config.toml
n_experts = 256
activation = "swiglu"
moe_layers = [0, 1, 2, 3, 4, 5, 6, 7, 8, 9, 10, 11, 12, 13, 14]
init = "uniform"
optimizer = "muon_variant"
doc_mask = false
z_loss = 0.0001
steps = 10926
Below are experts of layer 11 (counted from 0) of a mixture-of-experts language model. Rows are named router (the router's row for the expert), gate (a neuron's input weights, with its number), up (a neuron's input weights, with its number), down (a neuron's output weights, with its number) and show model dimensions 0-255. Each number is 128 + 24 x the weight over its row's rms, rounded and kept within 0 to 255. Numbers have three digits each.
After each expert's rows: a language model's description of what the expert responds to; "comes after" lists some tokens at least twice as common just before its tokens as in all text. This comes from a sample of Wikipedia text that the model never trained on. Tokens count by the router's weight.

# expert 63
router:165141100129128078166132068151131133114089113114126078162143133094103156103108143108106112164123088089127124105103125105123097142171134094105139101145136150111103132151132145104120142158152089121130111138077081099121131132152103145082116106160135109122147116166128139100088137160158127159157130154118123149102155145120095115108103128151109131113083104156160114091099117133163127118085152128120157140156130117142114112166141134134110126145106154119090158168088129082084130173136083128128134086135131137127140201133148125169144139137182120133138114151145110158145133128167154135159147120143087100155122128125119140115093146118091137095128131104143131145149140116108097081134142165167140099121125111166105095131132094095143149147113099130119091135118131099121182109132114
gate0:172133142105173149093094133116112121147152100084107127111116121116153127132147139151088133121152151124118173166170135116134091113165120124090115155130117099120110153122114149132068128130170130146094127134112127096155114138116182126113111116095129171132175191113117196119166144130144117169101134129129113141146131097099099152098128081137148132136181155120146095139106163156145130096130089134132124165149119168151133117112109173138119136114145158130120121173105124147122146172117126095116111146127130138146132116080092130141127129172143146116172086110140158124143107042126143149128138113092136098150114146172181142167108128143115113119140108159157127127107148146118133139080139124126161119160147134129134154140137150120131135098162143106112141122126109109168089105138096
up0:167137133132128115127130134131100139094125129152122096101145134095104088138142130095090130143072108157127099141105138134092086120093124160157166118121126089113154131144115128156136114084093118076127120095140135116158177126154157125122118093114150111109090141206157163120085085162170167142115104109131171188078165131128149129108129135133103103113122090128132128118125143115159144095161135142127094113178126144151132121144153097098132120148143149110122136125112113119105102155122108126114147109100114153118148104158098134159156100134153125151120154104120098121119139108177135175062107128079130130139150156139112157089093158130106142160146082125132110104106139095117109167137129102155118099107157123105147119164132145112159131139147131165154115149130138144094112091123115
down0:119129159155156103121113118154145164140122105123124074125148111109141138137157095154146134131123129093129117121148103113150130152085141125129146133156119114123132126116125158127130125169091153109133136143093130125108104155151099149131136085150109095130090097138122168099124073119130121086107146169110137103145144107075115077126154132127100113198132117067162139109125104094164127106113110155140111140123133129070110132127166150170142074145123125156127136135090096135142173089139104150160107086129106137149150125135105123097113085076147153152144106126131136104131094158170141115147093108139160171143133110143149117098146134122114111118163163127126131113127085151133161153151118128149143106094147107149176129128091097126096142172137123093167109105101134122079119123133069
Description: The and similar determiners after prepositions, before a noun phrase, such as in the world, the same, entire, next.
comes after: "in ", "of ", "to ", "on ", "from ", "at "

# expert 40
router:132102133096165138108105142090135137111121175105118186081156103135153096088160095157138110130156138150105106134162121124174132081126099120111156157157085151108127120173156139137101146106144142163122129114143181083088163128154118091131168122098126138172128159104121148117116150105076106140139163140115146143115153140175123128150148165163139136138105099146159152135123147103128112114157111124150133101121125156112115103142136168150106093134113088128113149125113156133135117089145110143110154095153151140142084098128135174146131162160113093098108110156102118150142126138149148132116143103150133101130134076125115141121127127122150139126115172102128119099125143123148107134138119151138104145112189103175155145150144072119099099139102090104141077134125173126107087146101119
gate0:065136099171117124111133120119128170092146121137109157117139184113098173083094155144052140140094135143133189133117123165175124101117141137136169162111150135155074117123158095137092114130135140122120135115122125173076144119098095131125107145133114128146147123131147146090144113113114136124132127153128116120154106151139140136153136158081134157143195142124148156123122149132109118131105146183173166138152115108121147074139080111101133111131090147125146134117135078157113123124129117106134132127158117146117195164122144106126151148151134102161132166096126140099119111122193105116121117135117138119120107075121140119141124125151141113156146128120099099147153114146130151112116095084116126099170147122108158144126133086075131119121139080130118097116109132135102135142124127
up0:175111086086176138102125141097142103172139133138127154156112089157168109115075173122189071113134122148140104111127175081139130159121117101104096133123122139115214158126135119117163128141105106139150122108132142117140110199182131119124088143139113097114139136143162126149136144109095150124101089126085108163119147094128123142138110119102149133099073139131123146137122097133150100124100135141126112136139090099109139151136142137174199148118106107118118149143161134118107110123131122138181122134126126170091125085132115143129107169129093106124119104119144136162106091128151187146146136117086164125100098125136155121130159110154110105113146126117115105122126112110115133106140148189114122121128159151107118154117152139152142128110156131109154116119116123128128103108146135
down0:164138113155107105107141108076137117116142126132091126155119110168125179135149108118124178151165159104120085158133115162072143115141115139121115135155126132095101121116120178103135096170165148123132101115166116151104131158109124097119150151112138164204129109101121113112134076116085108117102122114120152139162116154120135101120154142098155122145119170134144150156130123139104147113106157131106129149162144124136120097176153091146133138115128091126116090097117113170127116145132184139141159142123107126122117092129114103147094121093191154129090122098110153102176115130125138144117144146146075117172120101097132121084125128162112132124091139124132104192132179122146127128111152114129124117099134116108089127116136097167139131099134137106127148117119082137112067142112121
Description: Sentence-ending periods, closing quote-periods and paragraph breaks before a new sentence or section, like ". " or blank lines after list entries.
comes after: ".", "==", "===", "s", ")", ")."

# expert 15
router:100123114073100154147139121118117177103117171114156091141120080162120114123150173143080145116128107163134141111090140160162128134147117127135124132150112149132108180182132130079139118105157130136109177101119119131097103109093136137121136129119094128115134133105159153110166100111094165100156094079140146127134119168126111122123101148090151095167094143135134148177153130153096157155144099103103107127107111084123106146163061097121180092112126112147159127119110100139124107132121109151105106113103110113127115124099126151152146148138155115105085139138163105132139092134142138168115140121112132119156104121172133170103148162155183136117128126088089120113130137129084086073117131109115120134119108142107160118173153125108124150114125160134114142140127127137162133092147141
gate0:135139170115121111132090163120134150097116159161128124167143128130101120179138160120104102099070139124124184186082109159134116140173116109153128105119114119122109137152104135106154147135113110118126164130133142148130172131130159111161122151129110168148129163113125151110131110112178141135141088140160164102111127147110130079082116129109091079106135175148100143114135120152093094165095124128101126142175139126142163161157118097144112086145142159137133152187136141135110135099094096159149128120121139147135152080124113147118113106160117121115142100120119150161088142104138097151135161153113170122146102116110113132150144098128149149181113098160100147093123129133153137173087115117133170160120121091122158144171091136128121134105109122105124134160160103095124143101114111
up0:114128145092172130151120095146157079121153148110117145167082163106144141148116104121156162107077083130185123127147137135139127107152095143131105155107126149151149152135093129102120127140134127139151121144107105121138110125116131128118110136191133199104143109161098075116094180110151113123107081146148128147086117105133121134143104124114121152130149113129141110115120116095127071169103127143122133060140110139078145100147126117112088117107139133143122119175126116101101094119123147135152143140141109096149141127166134115127184158144152099105157148157083142132118128105167081146158110119154120134113133113126144117097093148127123082117147086142103133117172124110172117097151128161141100173121139162121127161096162094152128110102141119138122130147146126129123156146125075
down0:110145171127114143119126138122133106122122126100166105112174115144170119119130118129100083074128134126116148146097097106142096095134123155141093083139145133135114164149125078103120161159139151093137101153142151132125126115112120106148078127084124099104124136108125122125131158102090083159174144148153113151079186148115080124172101149088117116164117120143112121142137136164129121157145118138115115150117186093110119093148120148116127092148148141133143091121147142150121113109076123151109155098133114114138058102150137127125117104125167095145128133163126113140114115163135129090109140124094149100131142112176092124133108128115125117097143107116128097139095169087179107177136175123110106096136104149116125070116122148153148100140103090125133141150126115113182123116153133
Description: Single capital letters starting a split proper name or initial in lists and tables, such as F in Funeral, J, B.
comes after: ". ", "- ", ", ", "the ", ": ", "\""

# expert 39
router:148112125158184091110140137123123133108135113106117122126119121129123095175129095159138176129151138106078157105104166133096144135103143150154089141110109122115128148123141133086072091087135141083127140117143107132132147136120124102112133125128140186124137125133152092167117117173136153102116135124119150182113132150128073132119150159125099131162127140140129088125120116140116121153120141142143169111125135095140153164118063114127154122109118116123129091109177156115157093080133101143110095129150119072115133115131100099096156136101099154104073139118130117145141127124101114149079148127104141088138089099082133124145107160146161131129138109156152121114055126171142121099110109121112137138112076098110164152146140155131109170135149136120134065139093115117120149134120156
gate0:105124114093150098150135147126120109104163181156122135086161135106130112126105156140116148116147071148091128089093128122130159118133161155123150138129128122166181159121129104097110113117119117148111186133139107155131147137092160163146125103127109171154125123144104131171117133153165121169138137136142103127174091080147116098125102124164109125122170100111095129120138102139126115132092142132130115138177104166133106124113051131138128142163084133098115115115162133153141117131181144164098057117125063158168111130170113125117089136160096127118124116115131124147132143130141122125145152124105127123133106081132114112133148089120156131119130071123137126156117119077153120156101118090104164152114111106145113139121158140163129132117178123150118102126155086128146106135149137
up0:148146165165118156141141154106180127121110080122125110205107106130119133123146137168128114152099165122137136150125112120137085097144146130132092119135126166093093101114153188121141148144135120115162117137131179121089124106148101126124131177098137090116130138109114128076096132125132095116107126131142181110103158196101146131088138118112153118142082142165158135092129124121124120120148126109118135132118128095122152112130162088140167114102154145137111156150119124102122111116127130118176157117151139100102116110106159126099144137133164113123161110145104150107104124126145128141117101146134096127087156174116126137161117155115114144150112173141111091091133153158098120119167150157148146095167150136109156121110082134119106140116075141110112148073101165094080118158104129
down0:143125126111090135129133121142118118111119149133153150107116145131116109106152127072119141142096098123117136176128144130119147098106118130129128116200088120161109078153158110151098109132153123117128112128114100128111139122131174142136134130110135078178110106138156110159124117140116131137117106117105165119111105109143171084103130164068127140144112138155166105161150127147087124132112087171164100157129106119136141079122128117159171093115124130149112143084117157143077138127081107120128084164126109110093150115171142111116155126112157119147098089119135111136161174167121142133127092095151128135168119156130170096101146122176117161122127134134166158113148084114137156137152102116161137107163091145138092124172167145142116091122182079144140103120139133115132118140143113
Description: Opening lowercase fragments of split ordinary words after to, and or was, such as ad in adamant, dom, coh, hom.
comes after: "to ", "and ", "was ", "a ", "were ", "is "

# expert 2
router:121105144112136128135147098147100123104155132074139092127147145143123114127135144144102181159128086178110152144078096133115112109112140116162088127144104134130131160159133107119139099141125107124108128100155100091133119108120084118129143135090124170084075147126129113124165090173123158111110095103109139142141131112094100102117135135135156105140111109166158161148137136155092142159129094118124150125106167111088165116160079103130162101104154087117127110185151139096114145110149100080127083152134138149113143078142100095152162107100141106096143141095123093144109104095124135149106138155161118128156122085117127109148135123146152121135161111138145137102121099125119119102105070110129162161101114116126152116156134146143118104097161190147111092161132104159140142148133129
gate0:114136111154144153140093126130092123136136114108150153121139168143126161146133095067153116142125129136103106147137103152157162130128140130132141154135124175155141135156113081144100109137158091094117139124179122119069116117108144142139115141099113111096137123110160124115147135122106143130094129127109124134144135163121126089132162125153151082151120179069124087134117132114169087122142103132138145098189096123141135129131170169117104113130117133180136140142064100173124127185112136140076114130142082096112120060108129076152100174121100136142114128133135097133142134146146177195136150105139136148128112113114164104155128135151126128145154132093137117139117120153171151113121107113116148089116085145097132124126156144125131121126128100147126155121133145129151174120126073
up0:075140140121128139104109100115101123100082112072144152142143117097134152157119128117120198101151136133089133141103111125121065125142111098137172112129150118106173157134125119097143144120124093122097135066119102127102119116107157089141102158152127112095099095125155116121120172115114146169085101138109142098126158113098096133130145132125121125107113145131177090129165134097090148149140093158104130110135117098132144075172117119127156117132079154140133110156174131100110138148144152121136075114148156144104170130102107062155135138112111121115119092103155167143105102138133136170164160139137119144126135141113102137155104168134126138156164148115128121129107113143136121115128142124080132117102085111115153111145095165107104129152105185136126119115145089129095147141132113
down0:147137133126124180123141125167144114087166102121155136117108103125119148148165126112162124111083108094099131121117140136129121129109115109140128080126155074141148161167116122151153141156082168115150141120131109084137101100113098105169122115161129119112106136080165122133123089160126119109127132117122117104141140142067127109141137133165150131113130124159167097106117138155104120105149171106177131092136111092086180118103117094137128140145128151146089134158128107105175140124144118096089098132135143128103166135121093102101093181115141175121148163144157092148131137097154098087138134122112124141115124124137130088128121126171128126133139131142165135128163089079141104121060079136172108132095142148123117118134110146123146184083130120138132145131106132165120174120129121
Description: First piece of a split noun or name after an article or preposition, often a single letter, e.g. k|ibbutz, journ|al, festiv|al.
comes after: "the ", "The ", "a ", "of ", "s ", "and "

# expert 35
router:144113112111126133143101119158096121132104106144109153120129142143133105139159111108118121106140133112161107123139162124119161154148115107136123129116074158109150090154133155164113134112150117139134152137142120116113149113141160110143119114150125136106154107159096138116136151133122167129117078098121198183089131103143167128102072084144090150100125112089108148161099112116128082122143127133126115157141129167139127089154154138091126145114136074139163106092095114097160108159094127156067142118145163160132116065069150145124160129096095143104178154138161153169134107107100096123125131122126167138134152149117156111123131133163128156167131116122133107111135113163114158142083098143095151181139144118110129155098105165135098129128121118096138134108146136105150137102156169
gate0:118137153121157163109130129146139139121097088103117137099123130112133139142141096117149147108124099110168131103098120147113115144154119120140108117147138097162186098127101116108134122138144127167105129195143105114153108120119115143117138137093149147151131118132154136114109174120148105119137144074107178131118133109149151107132105125109076163163113081134130160166102153077144133120151104114161142181127109149157147156117109157094126125095084137114145133103134110110092115133154108111108106142068134200105100104123109172153115105106128156102154098111130114171085148101125120112116154157164158138166120109147160127176163120112124107071116107126154133097108147154107117133143105178121135178160118138153120109101091128122102120127115103140124109166138124113074137140166134
up0:116120141138076112130111097137136124138138151125133130114136123118104162101125066174128140108178149126143106052123173108143120106105162076113154157129133146112107140141148126168139136157108136120142131146119167083127115110160168122141099109134117121129091109135124136181107136126103113095115169159164086103140085128114113148159172094083127123146104140121141109120109142107137089134146124079176150123160158126144114107114162082131158148152113153123107160133118117113181142161136142109100160149109134112142115132115115116122135165138080115109136111097131097137147130166156103115163116094122104179083103193096134133110134177115102124132100114108149094146130162136144139146124122112114157112120137140157129103109164135179119128129131080118113138135116127133154157148158084
down0:113125135157120128118135148140122127130146147105135153165118152077157134097160121095120104116108143129107115121109117112159110073075095141125142135111122149126120136139093115099115108144134115148121170105105086071129131110089117101092131164124113106158143127094147130137164104165102136130132146150125130091127132120182083165151136125116149162097170124160140164096152133135169133147142143158105090117122094158128114140129127123132114143115140121111048134147150140165143120086145191107128109146124114111143181121119065142126091136165129085121144145136142112092146142171099146149145111106135155079127101133175128161129151119151141153093116136162095122123157123140145099123086113100156168084123118152097129147128138145166132134121093080101144110140120110129082102115099113
Description: Subject pronouns and nouns right before a verb in narrative prose: he, she, they, It, "the ship", "the Germans", often followed by was/had.
comes after: ", ", ". ", "The ", "where ", "when ", "which "

# expert 57
router:133157113111128133135136126117123134123104144126131140151151127148109123136116143125121151092120157159114127162145167119146145117175100116101130118106091145120096112157132116114144088150088100161139166102106152118106146078102162133120081135115106150126146119141138152112137118162103121101144102115112169156104144183093111182162141102129132109103102163091106140080100126140103113103128132161116159089123092098126145085091135139097107134133129092105138119105143112113154152135160160168109150106140118110125127109146147160117131131126124097122101172122133161075142146148099138126110127129089143134110120122164139133084147090185104110117140142146106113068179156115150149162138119160092140074101140155106130131077140105149123143124115160158187148092147154122107089153131083
gate0:093155126122179126134110101165113136098125128122114136131135096161150159144159117116105106110107113126137121116085142127105156128150143101163089121150179127167137130116168108126128111129114090144097178163090117117126100166118175083103096167170132163162141125112136108173122126115106119121132099131099116139147161165078136119139121120115112120121140157099103112136130152118140121171122098097133154120120131121121145137062125162146162110092166145138132094117149160093114171146109068163094125143163145133113139112109154119127144160150105087110121152104058138142137167118110136148127141103147156124135170138088174130128108125170122155099114149125125125098143164132109139100104168147138122124118125170131154159156133169130160183145091101147129121160144118127155119143140130
up0:106172134142148197166125101096144130085131112113151122139140123116140102156125126131117164146115166132145122089097106137147131135169098139153092091117134139137119146115148147145140132152123146098122106107123111126158110148118163090106114142147103158103125162112124078148114120136091156132122140128129158139141131219135130124103133164159105092140122153117091173115159163126171110148134148158119159101152108120128095133126092164177124138088109138168124111122161138126130131181151113146134121106102157121151119125148139156125125222085130099155080105155119157138124143085100110128094125126153129126109125102167171157126175148141138137115168095072113129108165138139102133150141146145137118134104135145120132146135143086160114144100081113131137124106137137125122115135110163
down0:176151150143161125134123116140107158090122191140124167121093085144111109148110145143146148108146098110137169108129175117148136124122116137082168120130108109137155112150136110172115117129081109113133096107135108103099109122144114099108104095132104136156157109140108121161139153129096089135127160135153142152156109151137092119114106109101148141096107151145101118131137130140095120150129118156123169148114080109088114096132144118152159171133168117139127106109123143113151133150128086109147120136123121093087130146102120089140143071134172112123117105138115149084093109162139127097107138098119145144085103160126094140143056155061123121108096120148082146107079169130132123109139155103127113123135070160124107142112149139132142116109098154115116121129138094120068133097144120
Description: Last token of a table cell before a pipe, especially racing teams, car makes and numbers, such as Gibbs Racing, Chevrolet.
comes after: "| ", "–", ".", "; ", "Motor", ":"

# expert 25
router:126179110168145153137122113127177114130150111129085078149157075172117134113114138093136120124114110103132115113095091113129108142136143106152148135125148123141077147152105150148186153145108145122108174118117109067106122104120097160138151126140162165130131142173091098131109145127133143160137090125081105160129157129139115111115087123124104141130127107100154109100130155138147153169104116116139125125129105114105094133169152139111072154106075151146085140158102149125123146134145121101119132140179172117114101162161124095161130139107149097116161153143110069102121155100106160128094165110106134089145118177098144126167103135101094130146139154161093104139170145104106147108138101117108113139136125087133146107145122150112126147145114132141123100166129159144142130125153137
gate0:117152171091170116164110140097104161128126153110101141113126184114114152137159096123149144110148139112136140129136075178158151133116121097093104140142127113117102094100142123159158123125105133175125123175063126083124114100122119095106092079127103105110088140085087104130121117122145160126123135115156137087094118085069141127165158126147117142087160140129152112109118146121111133072135079144128118129102094127145165138143139144162122130126154148140147135149183198169168105111146114133119104122108123079123136113129134105116121110104097117096163109146120128143158129139122119085113120129175136095092144142110135126126177132145109143113113149108122131093160117121122124182133077110131135102143129132116122122117096142142140139117157111132108114150171150124104087134146122
up0:137097145100129144160125123077153132144094109158047132100140137124118160131122111090140121122182137140094133135114132132115154144138166145128117122144142105124104092149158124144197125125139108125141115143111118105108114140148141080124153137159097117141135121160079083144142113132094109103157178118085130105131152144155138122147108119119126130138103119137131162162125096112152161136137114109123155143155104171107122110079077143086097131124146098114136115133137078110178113100116112156117147143084124146124134149109099084163164152166097118087118153156141137133125122176157088118093088096177109164130113138143122138113135128126128134136153126114132181110112082147107121166135114126156094120124113128189113169177126109141145101127159132116142136137105110130134171158113115
down0:165132125088161153103080146136165135154121098085082105147167187122138096147116118138151151079114126131128145088163112097132090112128151153117120106128150098128119139155098128146146171135142107138132129115126097119116113073132083121107114111093092141117104121131100121172147117103141091151132135160112122166147143131127137152115131122136135136133126086126169160087157160141144110156089119107128120185118118113143137132116156099116102111084162119119088143148078158139129142078138179163098126122147165145131168115112083083133140070128114113099145119091086108101108113119125153164144146170139136134148132126130113143154087132126104111111122144135106104149138154153091110116174114124136152152139142115139126159124130096099155125113123149150171079141143113095157114139136166
Description: Determiners starting a noun phrase, mostly the, a, The, This, Its, often after is or of, e.g. is a list.
comes after: ". ", "of ", "is ", "as ", ", ", "\n\n"

# expert 13
router:105161133096128102095119149131144138131127089143131120118138108139163139134126104120145176112094097166134105128145132137156125122144094128149120158113146110111082099140091126099120165124107165172175121143080122133102150098119146132153143125118128123146115149125124114089132121116127127164101131158115146082130087094152128140116112132143121136144093119106130128084148108136108100130158078166156152126105165161128113146138161113141073148142129175085136145151103171114166149149150119138110077134148167099115092047158128132162107138168144127125148131156121132108110112128129117107131167112105149162148166147177111106179092171170140134113090129160124143135117131141075140114151124108155129164154132142134105106149084086163120102116129079101130128133100147130149136090143121
gate0:111137132134124154174105148068151156114173147166109097109125097108118139111103098104129097155126127125140124119130148077117134142121122114138097117107159139141100089112102145102116151133153148126126168108116129105110137139114140161122144116165145141168136138132095185084065097134145099130091152121182180126158128121159136129132150112139154147095129133115122134156102157089162119175122155103126165112087112136116108127116148153133135102117166118120081107160095125116142137150084160132121153094159132153129164121143084141086152174133109101123101167101158156127081143112134100107133138135100163143103141063154129116151129172140115144133110133118122126128110124112163139166128129127112142080129158112107139105136106095186142146161149117107137080182138147136123133129129146
up0:121174141129114139139109129155141115153165149138107122164174160115083166116118127152091118142128126121108166133088126095093095062118147157125105121108174109175147112142120161151123143110128158106115110100080150114152117148132133083080145133139093173166085141092122109142116142121116140155140121115120114107149115139115110151142193159122130133148143121083112146095100133142135118131125109122125119143135175131132145163155137127085122129116157085160122140120072134132157109117123101116114090068165070124112145110156141096127131139087116131133142160134138146091147123143163143106136120131113138127126118135152157126150127142146143126130093129130128130084108126123118154146122099165151140134102141169130167141144133134146126128178050101120105140149150151061154122169102154
down0:112100119120145111130130107113120147148113094088124101147162120108141150125138102140134133141110093131109122129103108115098100124102121089054139141156163134146152112150137124121168096110148113115104110153130143140120143150152112137142119044141138109125143096120085114151123149120158125126146113128110144121142150129105124139141154131150125135149114111099093118140092144086135164116081116132152154116075136116152121118142201140126134162154107166094152127153030155115179125151100104167104114120126148117136113126159159115110125142148165124159111094185071090131152102113191148169122114127089140099131177126121142094137136141117108108119121132132132120143110133133087107137133117177135139129096081116107144138138133114110132138118084106125113107148126098114136153155159172
Description: Wikipedia heading markup == and === and heading words like History, Biography, Early, plus some function words in titles.
comes after: "\n\n", "also", "History", "=", "History ", "'"

# expert 62
router:098106162106129137160123161125144126146114175130160083091124138135135107101119165154156132143159112120092139095124114118096140147133089116155090147168162136115147130083164098093109099159151090154107172155117121110146132134180136159133149122126158123107139146125132120160133154130153125089093122138149142104105117117119121137129118068138156107089145144176098145103106126139103127103084145117125125133118107119125124083094103072144154133125144121129142116116151175141137113100145165133159142166152099081174145089141111137097113135108105099139104140159144159140119129148134137146141084152113123135108164094156147109114150087134074140129156148139119146166156098135148186133131124130119180121116105153153160124125146124160131149112156157157143131167186138129104073107125129
gate0:106132136162152152112130109107112128094121134130151157083157111073122130094161180150110157108100122136135138154094106136059099123127177132134113081144093096135109162113138122178134139128106114132085140107147080144091161164117089150116116149187132144127093176134145126152105150134158139093139122154133123117121085143162118101099080120116150126166132142164123098112139138127107140136113158107127117180152134130128170134109135140124113154202162122135098147139129124135147169126117130131098129138115149183067133110098124120170139123112160140120085077108133123157122105132174125120143131130101127116138139118149159100192177128102121121132144172126141114139158149103121117100101128088139151138129149119111130121116141151103132164139126145137097119127107155159145143115106105
up0:137135150113171152139135172114144146110126120116146125091148141140117142120112159137097108113130102138098142128152158109159160122119180143130151177132132144150155142139122137088112129146168131102105119140108125170086133116132125142132115092166138109148143132140139104076145166138139162163165122125134160114124122115158150108109072101124125145147080178097120149113116131124114124123087151138163108126110140113084076155142188158116139155140109151147138133103142097148110132128112106154119088125096162133121127101155148118174130127110129158110113152114083125162125179146113055154168148146164153174127097120119149155144118082188131157112121133136086076092150111113136140137098130145092120133128129113145176113150092135081101112136110142109103088156130139138122144107109102
down0:132097151189140128116134130147127160130172127097145122136172142125112158166126146125101171132099124180159118083138138123149175136137139164114162174182083134143101111108160145137132137100147099108150099144123109086188111110106181111122118140108142133131136146132138156168092117141125167115152145150111145106143166124169061099129157172139132105098095132102119142115148122138151121139149147158131160156159160128119096103138112133113117122146085126123114154155125122149144102134134138130126111162160148107139139147118080165129113133145134116113145105121132133137127149113136127168097092186097141121112107129150142093179140132137167163112101121158097148133162116101139176121144110118120173078115092126154156115139119107102127127161145147144134123140085086130143081123122099
Description: Words naming sports competitions, rounds and racing teams in results tables, e.g. Championship, Cup, Conference, Racing, Mast|ers.
comes after: "| ", "|", "World ", "NCAA ", "League ", "Division "

# expert 36
router:132146132149109160116092116142112148129101142126136134113118086138121117122116134154063158154122147059133178106075138173136128159115122169157109117109080156135153120114115099157117144098165111095147124128159123125132124124120089195128121126122135154124111162118123121116119095154157101097080130096116104118118051132134141145162166137147126124154091120151108108122159144132103123177145105131114166142117115118098134141104098119152136156166154144100167106083130133108154098143137125099110149174109103136111115154145086121117139143179112111144170139117105115124125092132096147116123108130138103130125156130123131145122105095097113141126119155126142080103148126133126108149149167163153070155093149111094159117108170147101094133128135119116120156100135118129162162176119094
gate0:103142122143154109140125124144101084158118138121113163130086103121113099121129169159132135104109160142116136144129154124149122125112098127132146096084106126080153120145127096115141155110121097114131125147134123137097124085111104131091181171166142145139086140173136106097153148090142101121125133121140147137134111178139114138110139099070146128101134106158138097139145169110104098153143122177145133131143126162138092149126133129106130161138146140108142125102155071110083174117120133114133117121155165162132168135149099128160150133127103098133150147114114117121118121132141119115141067133102145095114109150141103075138113117143184105184125097079129122118190119151118142097176117151130135130154144138076130081186093131132136130177138114119133120098110096147116083124127167
up0:102138076142182093114095137107109094111113099098130176123110117094145092136114111141113142138155109195103061135115133097128098163116109142143174117061094115094134139179107139164133128118136112113115138144157156159090131122146127098098169125147162157169084142152141112106158153102134114138148119126149129155136141128118096079122150138096168122108113100124145082125136140128129115138107099133162105108150100130125118148150160109142121137134119124110117091102123142127097154076103140108087123157157132149140134119151119143159130092138110137140141147120108109152120164088106124108173138135167133114150127117120142122146090113147161128138118072083125104098173113112041119118130136138110149136145150111078136100138149144118146128127125114089099148126121121138107129124111101
down0:092124126151106174103109140130138136102126120127135127093086112093110124148131101115166159127104194121167155165153120123096144151109149060162082113121118109118116134130105147127135071111177191127085121161106097139146093131105138136118124151108149104138095164141107179119158058131107127080140132140140141140144114117135120139115134129127133153176097129129133088137095099139088106106109136147131177125131107150103141133113139103141170138112112085124115140099124122135153161099133170128170151136132131129162104113193116177126119144117159102149126152154128150164145151121102147118148107130154141108143136102101127089158151155097157121169117151118154105110126123115136114123084140142150136133109154126124148144149127078113129148141084155122099154114113112082110122114122094
Description: First capitalized word pieces of foreign or unusual proper names, mostly South Asian, e.g. Sun(ak), Na(al), A(himsa), Am(ir).
comes after: "| ", ", ", ": ", "- ", ". ", "\""

# expert 37
router:144063125160139123134099161154126166124116150152143123104138117143139099115138160144149150134094114141079124127100113143101114158085090171141118119148089135113119163101153116137077105092169122099135120152131124126129104115117108159134173140114140128137105152121142126128133115089119107124086138134115126113141105144176126137175159122154151075106116140114115144155157136146163125153160115104108162164126128140126158118132096155139109134175102087174139089071139125141140117122121123161091166158090115100128146103151160144157133108124074115093137114183154137125136158160122153092098121097159108158141166116118075156108127106117135143155134152142111098128124130122146091168096120131109109089149153154128165150153158140103116197140134148139153103156119136171134125133121132
gate0:117104117157137145120094139122130169137090134129102126131101162160101150092134116116134154146104119112112167137082141127116137109140105117082129096114138096112124112138107141134118136104145100139125136161088135128125081111146132140134132136159104123114117116169086118163126140067125131139158097134119132165118104097138145188154141120093128137102151123092116110097104141140173124137125119145134141162115136133160118114120125135112142114061144131129143127167137152180144148162128119115093172134107120079115130132144126120174108097121134120119086161163115157124119161124064138077138142111100105150133144099152145141095112151135147123103099121171129105171150130123134130123075146083171101111164135152154108089134119129086126095107143090121166154043147094114085100117116119
up0:143125122193166140151097131137116118077084151116132130148096143147112094136161127105128117119131102112091099145112139122128127097105107160123130139135152122138112136138127144136171089118128155150118138118116117118124108161168182071134160113109146105140158105133107101142106106116137117116127113129139105093136072126123134134105161121141121105140098094139188125131121166116120118128144142158142123107136168158151130105170083125154119161130114181094190088166135153138128145119121111124109101105134123132149165127106146155102124150134165153084113167115079138155150150115101129173094125080104126126095083153115142131149147102110135162142109110175161115157182116131105142086115117129116099101136154164162166166155136114146107156141116167120141153096170140162114100127116116
down0:130064183135152106095112121185099120135154131155138101131083104182125107155149152114129129103106176118141160139133123111142081154122131149133163151097168122136097131160166081181110115119135157119190139141170157121117164149109097151111167129103149133126137141132146112087111073136099115096163145112087147121100062188075127144125115109131170105122127114142116133093105168123134134120109139115118152148164111115170148148145124151156099115167156158127112103116132143132122157090149125133154103117126132118113141134132153147155148127102152119160131141112108111126181124107153108096147124129107165143120149167156088142125126106116119157150127096142120121122125120158139135155113117107109082146121131118154131110130083116156113166121136130165124131126132156147118136153101167
Description: Opening pieces of personal first names, often in cast lists and election tables, e.g. Greg-ory, Stev-ie, Chris, David.
comes after: "| ", "- ", ", ", ": ", ". ", "by "